Experts of a small language model.
Training: a variant of Adam for the experts, 8112 steps.
Below are experts of layer 3 (counted from 0) of a mixture-of-experts language model. Rows are named router (the router's row for the expert), down (a neuron's output weights, with its number) and show model dimensions 240-279. Each number is 128 + 32 x the weight over its row's rms, rounded and kept within 0 to 255.
Before each expert's rows: a language model's description of what the expert responds to. This comes from a sample of Wikipedia text that the model never trained on.

# expert 61
Digits of vote counts, percentages and stats inside table cells, as in 37.1, 156,51, 0, plus adverbs like more, very.
router [165  91 152 106 108 149 171 109 129 154  93 151 109 141 122  74 114 147 201 120 133 139 112  99 164 129 157 209  91  70 126  61 132 162 200  97  94 121 135 131]
down0 [147 132 123 144 150 161 185 126 136 180 127  87 127  83  98 167 159 131  68 144 114 164 102 128  86 104 114 187 101  91 121  82 136 115 160 142 145 122 126 153]
down1 [161 149  61 142  74 166 142 102  92 137 132  94  95 111 158 119  76 112 168 128 107 166 150 149 129 131 145 117 108 108 104 147  93 128 108 100 156 141  56 127]
down2 [107 185 169 182  88 149  41 135 113 179 164 141 131 171 121  75 155 161 169 161 127 138 113 129 114  83 121 174  96 115  49 172  78 177 125 133 127 149 161  84]
down3 [ 74 154 141 153  92  90 114 119 129 122  93 148 130 153 107 124  78  77 154 130 121 194 122 160 110 176 154 133 145 155 154 168  91 174 157 146 192  97 102 186]
down4 [125 119  77 103 169 125 138 107 133 128 141  89 149 144  98  99 154 158 152 115  97 124 163 132 153 131 134 112 159 139 126 142 108  93 139  86 136  95 117 152]
down5 [129 125 156 118 145 163  92 139  81 109 133  39 118 193 110  96 113 169  72 144 169  84 133 165 129 124 138 158  60 134 129 216 170 129 106 142 142  93 146  98]
down6 [162 125 110 184 165 151 189  97  79 162 163 150 170 118 124 126 101  86 105 103  92 134  77 101  82 149 149 186 131 123  59 106 167  97 116 115  98 119 146 155]
down7 [ 78 156 131 130 163 156 102 118 159  89 194 151 146 136 123 159 171 205 100 149  56  70 118 111 127 126  84 125 110 100 116  94 116 115 145  90  78 113 156 115]
down8 [169 135  58  57 101 115 139 144 181 120 150 100 144 148 110 120 177 180 101 121 100 168  92 197 126 136 113 133 186 117 160 144 107 137 137 132  88 109  88 170]
down9 [189 170 122 112 162 110 101 166 164 113 146 115 125 106  91 133 184 157 118 154 151 141 176 153  87 147 109 155 162 125  95 137 199 118 120  99 108 104 139 150]
down10 [172  97 163  85 136  96 167 117 108  93 141 137 138 146 134 163  92 142 138 154 126 150 183 136 173 155 145  73  72 130  49 129 126  91 166 129  98 111 128 116]
down11 [130 141 116  78 152  91 154 152  61 167  57 128 103  55 134 138  77 149 133 141 142 135 145 102 163 204 186 116 146 120 108 119 144  86 120 137 131 163 164  71]
down12 [144 157 132 169 124  89 133 163 182 115 115 130  92 169 125  84 151 116 138 160 136 140 143 181 131  90 113 199 132 163 127 125 131 174 111 156 115  73 149 106]
down13 [ 85 181  91 147 121 134 159 137 163  60 160  80 131 166 105 106 149  75  89 126 136 122 121 119 163  93 144 131 110 139 136 127 172  53 150 156  65 145 191 138]
down14 [142 174 108  97 122 156  88 149 161 100 129 105 140 153 108 123 158 164 152 134  91  94  77  91 151 131 137 149 146  59 140 169 214 109 136  97 107 120 116 150]
down15 [179 139  80 135 114 127 136 129 132 172 124 118 108 169  85 124 142 107 137 120  80 129 197 175 121 107 121  94 133 123 120 134 157 154 113 123 137 126 161 157]
down16 [109  62 131 161 128 105  69 137 134 163 154 124 166 150  85  97 134 145 179 120 122 160 152 139  91 105 181 120 133 117 130 173 117 135 122 105 171 162 127 108]
down17 [140 155 134 153 119 152  92 120  94 182 184 121 144 165  93 111 133 135 181 127 151 198 153 154  85 115 128 166 134 124 145 185 132 110  81  75  96 160 115 115]
down18 [112 168 116 147  88  78  92  98 108 130 151 145 114 154 151  92 168 145  87 124 171 124 164 126 107  83 126 120 147 110 228 150  96 110 140 127 156  77  92 149]
down19 [142  81 120 132 154 108 110 125 178  93 138 214  84 121 118 143 132  98 153 132  94 105 148 116  81 119  47 115 102 163 165 105 109 141 115 206 132 119 134 160]
down20 [119 217 158  74 171 137  95 107 157 122 150 127 103 158  92 115 141 156 155 112 191 162 151 137 149 129  99 126  39 112 146 183  54 147 135 110 136 100 173 102]
down21 [156 103 153 153 156 167 188 128 138 111 191 195 101 140 108 135  91 114  42 153 118 101 118 151 101 155 148 155 132 140 147 149  91  89 147 158  96  92 150 103]
down22 [ 46 123 143 122 193 130 158  90 124 149 173 181 137  99  80 106 124 131 116 116 109  51 101 105 181 124 139 113  82 184 143 119 172  93 119 151 153 101 137 151]
down23 [ 88 103 139 101 146  88 181 137 217 142 140  93 141 123 103 138 152 116 106 141 118 126 103 182 129 142 140 222 110 107  85 166 148 136 165 105 125 178 139 165]
down24 [141 177 134 116 115 131 168 151 185 118 135 125  96 147 146 180 159 118 122 161 126 123 140 144  61 127 105 140 187  75 148 123 146 208 155 105 136 105 156 190]
down25 [139 224 142 127  66 147 129 105 173  73  84  72 109 103 116 101 159 128 155 145  97 138 100 160 171  47  79 122 187  99 130 118 156 154  96 120 101 135 132 168]
down26 [121 112  71 148 122 109 153 126 192 144 137 134 132  87 131 162  80 138 129 122  88 110 142 156 135 164 149 106 174  94 125 172 168 149 158 130 188  69  87 142]
down27 [156 144 127 116  94  77 160 160 164  86  94 115  93 152 153 159 136  83 127 120 122 117 141 137 114 145 156  86 172 122 155 112 172 195 136 136 115  76 145 158]
down28 [ 81 145 129 158 130  78 102  69 132 122 118  67 134 123 111 147  99 136 122 170 133 125  72 122 170  93 190  96 161 176 164 150 117 108  85  97 182 101 116 126]
down29 [114 129  88 132 159 188 141  93 117  80 179 196  94 113  96  76 148 152 123 157 116  88 134 105 105 104 120 132 160 100 138 117 128  82 135 151 125  63 116 213]
down30 [ 80 169  92  88 122 130 145 112  65 102 118 110  88 127 102 111 117 105 126 129 172 109 163 110 147  94 133  91 141 115  84 132  97 129 147 160 142  83  74 218]
down31 [ 98 125  66 144  77 207 118  89 220 116 137  77 143 146 118 107 100 127 136 142 137 122 127 137 115 167 111 122 138 129 113 135 206 131 144 106 130 140 129 144]
down32 [128 125 192 113 162  93 126 176 107  98 100 136 126 120 116 145 110 136 160 155 186 165 129 106 154 154 115 135  95 135 130  89 104  96 150 130 131 105 138 166]
down33 [155 159 123 167 146  86 162 107 155 110  95 127 128  88 147 149  98  94 157 175 153  93  97 133 123 165 210 147 156 118 142 137 138  97  81 157 176  94 116 140]
down34 [144 174 116  68 118 139 142 162 147 123 121  94 140 183  91 117 147 130  52 162 121 138 150 132 132  98  91 190 129 137 145 168 169  49  90 100 140  86 148 123]
down35 [149 171 154 154 134 108 140 110 106 111 126 123 162 151  94 147 109 151 178  99 147 121 160 135 135 108 134 153  76 136  76 153 105  86 128 126 183 101 111 167]
down36 [155 130 161 143 184 120 138 149 110 139 103  78 127 117 138 133 121  99 161 126 116 136 124 140 160 139 132 140 187 143 172  79 116 108 150 148 114 112 149 120]
down37 [134 124 143 108 158 130 126 183 177 165 169 114 121 144  72 149 154 114 103 150 165 169  98 148  86 142 117 187 118 107 165 120  77 189 164 153 113 170 147 111]
down38 [107 140 123  76 161 113 155 115 144  66 140 165 164 139 147  81  95 112  84 136 156  97  85 108 151 103 132 145 130 154 162 125 137  69  95 167 147  96 160 158]
down39 [156 133  95 180 120 188 188  89 163 104  85 122  73  70 116 120 136 155  68 123 155  75  78 150  86 169 103  97 154 147  98 147 162 163 134 142  99  52 109 195]
down40 [123 137 145 159 105 115 168  94 146  85 167 117 148 127 149 134 113 108 110 134 112  84 111 162  84  81 192 125 162 133 154 137 174 120 135 130 135 141 133  96]
down41 [107 124 139  59 139  53  74 138 102  64 157 199 156 132 124 125 142 112 129 174 128 210 144  98  65 175 162 137  90  81 132 176 174 112 134 108 116 131 121 120]
down42 [117 172 101  84  75 145  98 161 135 128 159 159 104 193  94 123 137 144 102 158 160  91  66 139 177 138 134 121 161 138  90 166 132 141  76 143 162 137  92 147]
down43 [145  67  98 122 172 124 115 143  88 122 183 203 115 167  92  99 151  51 155  97  87 165 143 172 144 145 134 115 163 154 137 126 118 163 121 134 126  88 184 109]
down44 [156 124 100 116  95 151 143 106 120  55 137 151 119 133 167 165 122 222 137 136 177 145 116 144 172 120 187  55 145 120  83 112 136 157 105 139 165 138 111 169]
down45 [166 149 112 119 116 124 170 126  97  69 115 121 145 110 106  75 135 111  99 149 116 205 110 187 192  63 110 113 155 122  93 107 105 110 142  99 146 137 155 171]
down46 [131 120 134 123 169 111 147 176 132 127 168 108 161  78 156 133 128 131 130  91 170  59  95 152 111 146 195 132 127 133 177 158 141  98 171 151 148  99 111 130]
down47 [ 69 145  86 139 136  61 110  98 125 157 138 103 128 126 139  85 132  87 112 128  74 111  99 137 122 101 126 130  95 139  93 151  86  60 131 157  90 121 143 144]
down48 [127  42 149 131 134 123 149 140 140 138 142 106  87 123 149 164  89  91 115  97 137  80 137  76 122 169 156 129 152 198  78 110 158  97 129  92 121 115 140 135]
down49 [133 112 140 153 151 178 169 106 162 131 132 112  94 115  95 139 152 120  74 134 125 155  53 169 102  69 117 175  96  85  78  88 139 131 150 109 149  64  93 179]
down50 [113 151 106 110 148  40 102 152 108 167 162 173 168 137 111 112 113 113 145 136 188 144 163 198 112 172 133  90 134 155 195 158  83 122 120 159 162  80 135 135]
down51 [144 147 113  97 176 165 109 130 107 131 118 103 137  94 119  70 150 115  94 125 163 145 141 109  82 119  92 161  97  96 145  81 130 149 179 157 141 128 137 202]
down52 [157 113 138 143 116 136  78 107  94  77 134  52  95 154 122 135 153 132  91  87 126 119 180 146 175 171 179 132 116 184 166 156 108  96 106 146 161 137 124 109]
down53 [153 101 103 152 132 162 115 144 106 157 192 109 163 136  74 143 134 183 120  97  91 133 182 167  83 158 169 108 119 148 124 138 159 123  95  95 147 130 124 152]
down54 [134 104 134  96 167 118 108 132  98  78 167 180 133 110 170 111  88  90  96 154 154 140 155 137 121 172 125 185 148 138 141 170 158 129 128 149 111  98 134 154]

# expert 34
Digits, especially 0 and 1, in tables, scores and years, plus the words home, road, residence and Highway.
router [208 163 174 131 129 111  95  80 145 192  70 106  96 145 131  99 102 111 131  94 140 151 161 108  97 164 169 181 101  60 124 131 102 195 171 111 128  93 104  40]
down0 [ 71 106 147 133  83 125 176 114 175  85 151 100 118 149  83 124 195 158 137 103 114 115 192  96 125  96 172 155 164 129  52  15 155 136 177  86 120 165 108  58]
down1 [ 85 162 105  79  42 109 145 141 135 108 116 130 110 160 139 137  70 151 150 114 104 162 144 172 164 163  92 101 108 117 100 110  96  62  92 127 135 110  67 118]
down2 [155 101 189 163 132 125 123 114 139  84 110 120 114 128 186 132 158 124 109 132 137 131 161 164 157  85 132 123 160 133 111 129 116 141 134 157 124 143 104 167]
down3 [127 129  76 115  79 166 165 139 124 148 131 146  81 193 118 105 158 101 163 149 132  92 176 178 137 118 116 209 120 177  91  83 100 131 166 193 197 154 164  98]
down4 [157 195  97 153 142 121  65 164 110 103  98 121 124 122 110 139 124  92  92  98 158 138 176 171 117 149 135  61 145 107 114  95 121 151 123 161 169  98 130 172]
down5 [129 212 161  92 112 165 116 178  99 138 181 159  84 141 123 124 135 114 123 127  97 104 149 157  56  98 123  70 109 137  95 173 120 114 136 179 117 120 145 137]
down6 [121 147 113 106 114  96 188  41  85 125 156 156 113 200 129 163 111 115 175 135  91 109  93 144 135 121 129 131 114 177  93  74 200 155  89 133  57 153 165 126]
down7 [ 82 138 155 143 143 151 154  91 131  71 193 120 132 151 105 151 127 139 133  93  76 105 152  92 145 124 171 107  89 157 135 112  87 109 133 147  56 149 137 124]
down8 [158 146 154  65 184 145 145 103  97 154 177  91 140  73 108 188 117 112 117  89 104 127 117 163 102 136 143 136 148  68 121 146 135  66 108  97 108 161 101 207]
down9 [134 146 140 127  78 117  81 162 165 133 146 123 127 192 106 198 129 103 114 150 228 163  98 180 173  75  71 151 129  85 142 125 125  53  85 115 121 150  72  75]
down10 [ 85 104 145 147 100  88  97 165  86 154 146 193 117 170 114 110 104 105 120  61 179 175 146 133 190 125 147 129 158 175 149 168 125 102 158 160 151 134 152 157]
down11 [146 169 144 158 106 148  44 166 153 133 118 136 118 116 128  93 132 130 113 112 146 116 154 134 137  96 122 133 117 128 139 141 134 190  76 166 134 121 124 110]
down12 [140 129 100 145  80 133 126 111  86  79 141 160 132 146 124 131 138 144 134 118 101 115 158 144 141 162 156  82 186 100 192  76  83  98 167 147 181 124 135 192]
down13 [149 150 132 133 136 136 118 105 141 138 113 138 156  83 143 104  90 106 143 126 153 103 157 173 132 153 152  94  92 111  92 127 126 147 125 135 161 130 143 160]
down14 [138 147  84  71 148 130 167 151  83 118 143  69 152 119 137 174 117 214 147 120 141 113 133 173 165  70 106 140 110 161 134 130  78  99 133 183  92 159 104 170]
down15 [ 48 121 139 160 111 116 177  98 135  92 132 136 129 135 148 145  99 111 155  93 150 126 156 113  96 144 121 137 136 114  51 124 137  61  87  98  65 141 148 120]
down16 [ 92 187 122 142  95 168 147 101 185 125 117 136  77 116  95 154 142 109  90 158 125 176 118 141 152 166 101 131  97 113  45 163 130  73  73 131  68 154 148  73]
down17 [193 224 118 107  89 157 123  99 135 173 124  95  71 106  86 126 194  80 112  88 144 116 152 142 110 159  97 107 183 128 153 181 109 133 121 111 165 142 109 142]
down18 [ 82  69 133  90  75  73 150 129 104  83 106 135 127  96 147 105 106 149 148 120 117 136 121 144 112 104 130  73 106 133  92 134 161 144 142 118 133 116  97 119]
down19 [127 145 138  61  65 122 117  81 137  79 144 129 135 114 104 170 129 166 137 147 136 162  77 130 139 124 157  79 117  55 152 144 128 152 140 102 126 165 139 114]
down20 [189 148 115 144 109 155 116  95  70 101 128 172 113 126 127 160 138 134 163 193 122 128 113 165 105 140 114  52 138 112 114 121 109  82 118 140 122 154 133 154]
down21 [135 136 142 112 103 105 152 112  99 140 109 140 147 153  52 125 206  49 148 137 176 133 130 115 155 180  95 164  87 166 185 138 102 110 145 102  91 177  85  80]
down22 [113 149 189 138 132 133 133 121 153 133 113 134 113  74  99 169 175 112 108 126 132 152 135 197 139 208 117 102 143 134  74 155 123  98  90 123 122  98 151 110]
down23 [121 110 150 148  84 151 145 183 125 107 121 181 120 146 123 179 155 126 128  86 148  99 176 147 159 133 166 154 115 122  87  35  91 105 174 166 188  94 117 113]
down24 [143 102 161  78 170 141 206 161 105  70 135 155 121  97 107  82 136 104 128 112 135 175 132 110 106 121 130 180 102  75  91  87 102 134 164 129 133 111 173 162]
down25 [ 79 101 158 134 104 153 132 127 180 145 103 136 147 112 116 112 142 133 150 100 138  81 188 151 120  54 127 169 104 113 138  83  46 127 119 112 113 115  80  99]
down26 [101 105  99  23  83 102 116 143 114  78  90 177 121 125 128 142 120 206 103  74  96 149 142 127 137 158 114 112 120 129  69 125 151 145 168 132 111 120 112 149]
down27 [115  84 122  79  75  79 161 122 139 116 109 143 145 219 111  98 174 157 114 113 119 126 139  95 183 108 107  68 134 124 162 102 182 157 164 173 121 151 100 176]
down28 [109 161 168 139  76 129  68  99 129  69 104 127  78 142  63 113 144 108 124 124 180 148 117 186 162 180 139 122 146 155 135 124 113 130 128  99 111 162 143 124]
down29 [ 97 137 110 189 122 153 107 103  61  80 119 117 177 165  71 136 138  89  80 170 164 155  62 141 146 119 147 122 138  53 133 131 208  97 112 130 173 123 182 151]
down30 [ 85 126 111  76 153 162 125 125 124  74 149 139 157 146 128 145 112 139 125 112 101 108  63 135 134 151 108  65 136 128 120 141 138  83  61 139 145 119 100 198]
down31 [152 156 148 126 121  87 144 125 135  81 153 167 120 113 130 189 157  95  20 178  99 119  97 115 113 147 114 107 184  80 132 165 177 114 120 117 139 128 131 134]
down32 [106 137 181 127 180 116 134 111 116 111  77 161 155  57 134 111  97 116 133  81 136 167 149 126 149 125 160  97 126 112  83  91 117  91 112 131 145 113 115 159]
down33 [ 66  72 137 125 109 137 171 161 102  80  99  42 125 131 103  95 131 146 154 121 118 126 111 145 122 126 137  72 147 133 172 107 192  94  76 130 134 151 147 165]
down34 [102 156 104 132 141 156  95 147 102  69 165 105 219 111 101 187 116  72  74 146 176 156 103 142 208 190 136 188  88  54 167 133 180 118  96 104 176 124 150 122]
down35 [151 168 106 119 119 157 145 152  85 108 136 114 150 155 139 129  66 104 144  80 144 181 147 112 149 149 149  89 115 107 103 109 104 169 130 167 158 107  71 152]
down36 [127 105 130 111 151 101 131 140 134 157 125 121 132 137  90  93 171  32 133 139 115 189 100 143 117 154  72 146 129 127 125 174  77  89 108 131 162 178 127  94]
down37 [119 166 132 174  98 152 147 137  72 144 135 164 134  34  68 171 149 110 116 160  51 145  80 151 167 124 123 139 148 126 130 137 118 116 132 118 125 157 130 123]
down38 [132 164 114 118 143 106  98 127 106 109 118 135 144  86 154 117 130 129  89  49 137 170 173 132 161 127 154  57 134 146 118 124 138 168 164 161 193 119 191 152]
down39 [106 103 155 170 136 119 159  83 111 126  91 143 125 122 104 111 164 164 134 136 155  75 160 138 133 133 169 135 208 127 182  19 134 101 167  88 166 112 113 150]
down40 [115 155 176 172 107 139 128 137 133 150 116 186 116  71 103 165 118 128  90 150  91 162 127 146 121  85 121 131 136 105  65 130  30  79  99 146 111 150  71 102]
down41 [ 87 184 137 133 143 152  72 107  76 127  65 158 161 129 109 103 125 101 131 164 151 124 112 124 157 145 141  58 105 131 130 139 163 164 107 144 200 113 111 189]
down42 [ 94  98 108 170 150 111 109 143 183 133 106 188 183 133 115 119 124  61 122 135  72 133  63 101 132 137 113 123 149 101  72 132 136 118 113 112 140 144 152 141]
down43 [111 120 122 113  94 175 150 155 123 135 164 122 133 107  99 128 134 203 145 146 111 128 162 148 122 160 133  95 131 187 104  38 108 122 104 154 120 134  55 187]
down44 [131 153 131 181 119 145 120  90 172 139 128 148 138  75  14 174 120 106 135  82 146 125 150 136  89 135 158 155  98 125 109  84  94 141 161 135 168 161 134 120]
down45 [140 154 146 129 123  91 234 127 176 155 137 155 125 157 159 191 160  77  72 156 150 130 138 110 110 177 139 138 166  98  87  82 160 134 120 111 155 185  68 133]
down46 [194 116 148  78 136 150 144 118 110 127 127 126 166 162 130 205 127 131 111 108 102 135 113 166 108 105 164 127  93  88 138 115 169  77 110 103 120 141 125  97]
down47 [184 149 110 130 132 110 132  87 124 100 172 187 116 131 152 153 125 130 138  86 123 153 163 109 101 167 171 157 119 154 100 133  74 165 126  81  92 119 181  84]
down48 [ 95 133 178 151 122 135 130 142 154 168 114 111  90  89  78 146 173 120 158  79 130 149 154 162 189 151 134  90 112 113 101 119 101 113 170 160 114 135 147 106]
down49 [152 168 123  81 167 148 170 148 115 144 149  79 136  94 114  45 111 153  70 194 101 145 137 123 130  94 117 147 157 164 112 165 163 158 153 157 131 210 150 137]
down50 [174 167 142 114 139 125 134 136 179  40 180 141 104 165 143 108 132 113 136 137 112 128 122 173 111 110 123 166 138 109 103  72 153 130 104 106  84 148 218  91]
down51 [ 88 116 180 165 141 125 123 110 201 146 140 102 130 110 108 110 124  71  98 101 142 170 113 102  94 149 109 126 130 121 122 136 126  79 115 105 122 142 110 150]
down52 [121 142 135 149 152 170 128 119 193  95 130 172 140 211 112  82 145 119 122 122 124 101  78  86 152 148 153 130 190 115  85 134 138  83  98 116 106 136 146 179]
down53 [167 162 136 147 181 153 205 142 154 118 161 138 123  94 148 157 143  90  95  67 127 158  83 128  35 100 104 145 116 122 145  97 120  93  96 124  92 161 139 131]
down54 [ 93  93 157 118 146 106 211 143  98 119 157 160 121 106 115 160 157 125 151 113 109 203 117 161 185 169 139  99 142 112  64 142  92  92 123  85 125 130 116 115]

# expert 56
Digits and number words in tables, scores, times, years and statistics, such as 4:28, 2012, seven, consecutive.
router [158 169 139 120 139 124 134 128 118 174  19 121 111 137 122 136  98 132 178  97 109  92 161 136 162 103 103 214 123  54 131 135  93 138 179 135  88 104 152 152]
down0 [167 119 115 190 156  79 141 137 143  80 123 160 173  92 114 127 146 173 135 152 172 138 151 152 202 153 120 142 129 142 181 118 129  95 113 114 118 116 142 164]
down1 [106 144 129 182 139  81 196 143 169 135 132 156 132 108 113 169 125 146 145  99 161  95 158 189 137 144 156 180 158 111 101 137 217 132 172 154 135  88  93 178]
down2 [180 112 159 111 136 141 122 125 168 101  82 141 107 101 135  99 136  68 103 109 150  88 139 183 141 104 146 164 152 174 169 203 130 115 101 172 105 110 144 118]
down3 [171 174 132 106  72 128 110 150 198  92 176 131 106 173 104 116 172  99 112 103 153 224 197 110 145 118 144  93 137 146 153 170 164 161 172  98 129 107 112 172]
down4 [160 104 161 186 150 194 140 155 136 139 155 137 138 114 163 150  77 107 135 164  94 124 123 180  93  79 123 201 102 101 137 117 129 126 169 143 117 127 171 129]
down5 [132 161 129 128 122 143 128  74  87 206 110 150 116  65  73 186 180 146 155 141 133 134 136 143 117 122  79 109 138 155 127  99 122 136 103 110 105 113 173  94]
down6 [148 176  93 100 101  91 110 118 119 135 110 108 132 215  69 124 131  80  99 175 111 168 137 161 139  94 131 180 126 144  98  91 189 137  94  59  75 102 132 213]
down7 [ 70 176  90 143 101 145  92 104 147 100 150  90 157 157 135  96 136 133 111 123 109 126 149 171 100 128  81 105 139 138 151  84 121 141 189 159  45 109 109 159]
down8 [117 164 159 167 151 122 113 142 155 166 193 102 108  97 158 180 134 116  49  86 163 135 142 157 110 129 107  56  69 129 116 145 117  94 155 148 108 137 107  75]
down9 [109 109 115 142 136 142 152 147 175 164 137 130 119 127 165  62 155 118 139  83  54 121 113 118 156 136 126 184 112 114  75  70 167  46 163 170  54  81 154 161]
down10 [105 114  75 116 106 172  95  76 143  94 132 138 118 147 154 140 158  74 129 154 130 123 173 130 156 111  90  46 198 140 115 108  93  96 147 111 177 131 160 113]
down11 [117 169 194 170 161 156  60  93 135 113 122 109 145  91 125 110 165 134  68 146 180 125 133 131 152 107  85  94 154 128 166 157 107 156 120 126 124  83 133 129]
down12 [155 123 121 164 124 115 150 153 139  84 141 144 123 130 132 113 152 138 153 107 132 167 100 135 103 117 167  87  62  72  70  67 155 139 107 150 120 120 143 116]
down13 [114 160 112 209 128 158 120 154 141 106 140 205 142 101 127 170 101 115 104 151 117 120  81 113 188 102 164 117 174  92 124 104 129 132 134 151  91  99  96 107]
down14 [169 141 100 117  78 134  83 174 173  74 122 124 135 113  99  90 132 133 147 147 142 128 180 130 171  99 181 175 204 128 124 112 150 109 128 172 114  54 125 194]
down15 [128  95 108 157 121  79 150  85  87 105 107 167 130  65 132 177 178 144  92 133 171  82 149 143 146 116 108  71 156 174 139 115 128 164 133 116 116  74 118 157]
down16 [134 134 126 202 159  87 117 153 127 135  97 164 166  86 162 149 170 130  33 143  93 119 109 134 126 118 104 168 134 134 184 136 125 112 141 140 120 122  96 120]
down17 [172 113 154 199 107 170 164 124 109 120 120 184 156 128  87 128 120 182 147 189 180  96 114 158 135 133 149 102 165 120 161  74 135 181 127 163 193  77 101 176]
down18 [147 115 134 144 151 118 186 133 114 112 131 141 105 128 103  98 198 146  96  99 180  70 133 165 133 116 133 111 149 138 185 138 167  97  88 171  85 114 136 176]
down19 [147 217 129  96 156  57 112 114 120 112 139 128 184  87 150 125 212 139 101 155 125 113 183 172 134 130 110 132 143 117 127 140  91 112 129 156 149 107 172 155]
down20 [182 134 153 154 121 110 119 101 163 114 154 139 119  96 139 179 131 178 153 109 185 154 131  89 134 129 136  85 136 141 115  92 174 194 126 126 135 125 123 185]
down21 [152 152 144 166 104 185 178 169 116 163 138 171 153 115 166 128 152 126 159 123 166 149 114 117 130 109 211 116 111  94 106  66 100  91 125 133 174 134 113 161]
down22 [151 134 134 164 151  81  91 164 136  73 145 127 139 132 164 128 193  94 150 133 126 125 127 166 153 121 169 110 148 173 145 126 151 177 121 170 148 145 142  65]
down23 [128 123 129 123  73 125 126  72 174 187  99 111  78 127 157 199 122  95 116  79 173 134 163 146 156 178 134 114 107 134  67 164 102 121 129 171 164 110 116 129]
down24 [131 150 140 146  85  75 145  75 126 123 118 118 128 125  88 132 142 111 153 122 171 140 154 104 111 165 112 112 171 121 125 112 166 121 172  96 100 117 147 154]
down25 [123 151 128 136 148 190 110 194 137 138 107  87 163  98 109 232 129  78 169 154 126 134 140 114 167 164 136 149  66 172 151 147  90 117 108 159 158 107 130 103]
down26 [117 131  77 172 123 107 140 106 127 148  81 115 182 100 109 153 111 115 137  95 128  63 124 105 114 137 156 107 175 147 134 119 101  92 136 170 111 117 113 136]
down27 [152 136  99 165 126 110 163 113 148  97 140 127 158 124  78 167  83 141 128 179 193 137 101 132 174  61 119  73 120 120 115  95 190 188 142 131 135 101 109 155]
down28 [140 170 170  84 126 169 158 126 132 132 147  92 144 181 123 175 154  79 148  96  90 148 101 159 110 118 187 120  96 103  84 142 119  95 126 135 115 128 143  90]
down29 [150 117 144 164 167 155 163 188  89 123 164 162  91 107 130  91 151 124 152 149 144 115 137 198 133 133 166 136 103 170 175 104 112  82 110 197 124 106 100 213]
down30 [103 153 117  71 127 119 113 153 136 138 158 131 120 177 128 146 130 125 143 121 174 135 148 149 140 136 122 142 108  79 135  84 143 110 153 141 164 126 134 112]
down31 [129 157 145 161  74 140  92  80 183 122 159  98  98 159 151 127 142 155 136 159 161 122 170 175  98 134 131  75 158 119  89  83 183 104 151  99 113 123 177  86]
down32 [140 151  61 160  97 135 126 143 205 124 104 144 112 111 168 110  66  43 126 119 124 116 105 144 120 121 120  85 196 130 149 124 106  77 187 127 103  67 127 146]
down33 [117 137 149 125 111 177 160 128  81 144 146 114 106 162 122 101 121 114 145 112 133 147  45 142 109 110 146 122 135 172  74 171 139 130 111 166 193 166  80 156]
down34 [138 109 168 152 155 118  78 151 160 168 151 149 115 129 166 116 159  47 149 118 154 150 186 116 174 137 171 133  85 150 105 142 127  53 102 175 158 130 165 130]
down35 [ 79  96 107 128 124 135 111 152 118 119 163 138 165 161 106 143 138 129 175 146 169 145 162 161 136 104 122 154 159 174  94  90 107 109 150 188  93 128 140 143]
down36 [ 99 135 122 162  99 178 115 124 182 175 135 114  70 140 166 181 146 104  93 110 150 187 183 136 101 166 111 145  79 133  78 135 111 118 141 232 115 112 130 131]
down37 [184 125 135 159 113 105 170  90 155  96 115  61 136 141 164 110 106  89  99 164 169 171 114 186  65 116  99  82 136 122 101 154 156  96  92 155 109  96 196  91]
down38 [149 176 124 168  78  73 109 166 128 152 118 180 131 141 135 146 122 127 145 122 153 120 178 109 153 151 171 117  99 174 194 132 118 116 106 148 121 131  88 109]
down39 [120 156 145 161  97 131 117 173  92 152 125 147 164  85 162 135 154 125 157  72  98  94  81 129 118 113 172 134 112 111 125  99  89 128 150 102  95 145 125 157]
down40 [129 161 170 170 168 138  67 105 146 141 111  84  88  87 167 121 127  72 121 142 137 135 144 163 140 138  99 117 121 135 118 142 125  46 133 141 152 118  80 107]
down41 [ 78 140  84 134 135 142 118 110 185  99 172 128 147 141 127 111 116  99 127 115 111  98 165 165  57  81  94 108 107 127 151 112 135  86 135 153 112 121  88 100]
down42 [117 120  66 151 128 148 132 107 130 124  90  95  69 158 103 124 139  92 132 113  84 115 126 109 148 131 138 123 172 114 108 125  86 115 114 124  81 122 149 114]
down43 [141  90 124 179 140 110 145 180 156  97 238  92 167 157 131 169 112  38  77 115 151 128 159 191 114 114 129 128 128 100 173  98 171 157 120 166 124 135 145  80]
down44 [131 101  93 160 118 153 147  93 143  82 121 136  96 121 122 114 125 187 152 111 139  71 170 145 151  48 121 188 114 139 153 108 114 188 155 164 161 133  87 180]
down45 [118 214 137  96 147 115 117 125  87  98  94 103 136 184 145 127 161 150  95 118 147 143 112 161 158 105 142  46 147  91 116  86 134 175  83 105 131 138  93 149]
down46 [ 97 152 136 156 116 149 161 114 119 160 116 135  52  90 181 129 120 133 128 148 136 124 121 164 116  64 188 104 168  67 131  92  78 150 120 139 134 151  95 193]
down47 [129 148 162 134 118 154  70 121 169 160 175 147 144 111 119 110 175 153 140 116 182 171 177 135  88 163 101 120 165 124  94 124  86  97 164  99 153 131 108 130]
down48 [105 104 174  80 103 116 135 130  91  90 135 172 168 133 126 164 166 155 159 132  89 201 126 172 126  76 118  61 202 189 100 117 103 127 112  85 130 151 103 158]
down49 [159  84 137 138 192 138 161 200 157 144 150 139 187  87 152 124  93 134  88 112  58 122 120 167 124 100 115 157 122 173 127 118 144  90 138 165 114 124 142 109]
down50 [129 166 133 132 103 103 121 135 108  50 151  78 166 149  89 148 141 112 130 151 145 127 128 197  69 109 115 126  88 101 111  99 102 134 110 116 110 112 184 136]
down51 [179 173 140 128 125 146 132  96 131 142 140  48 156 183 137 153 156  89  44 153  61 145 123 141  93 152 149 169 192 134 113 131 162 124 123  92 124 120 185 111]
down52 [108 164 160 160  79 153 162 117 206 162 125 172  83 125 170 156 169 102 117 115 162 105 170  95 103 129 132 199 113 176 137 185 134 118 114 187 142 119 146 135]
down53 [107 121 118 151 141  74 137 133 115  88 163 157 133 143  83 124 185 126 100 170  67 162 126 122 101 134 109 114  80 144 177  80 162  65 129 148  88  96  90 188]
down54 [124 207 114 154 117 119 169 146 112  81 186 200 162 104 103 148 126 125 142 178 148 124 127 130 118 122 189 129 141  99 158 103 141 115 127 125 113 132 133 175]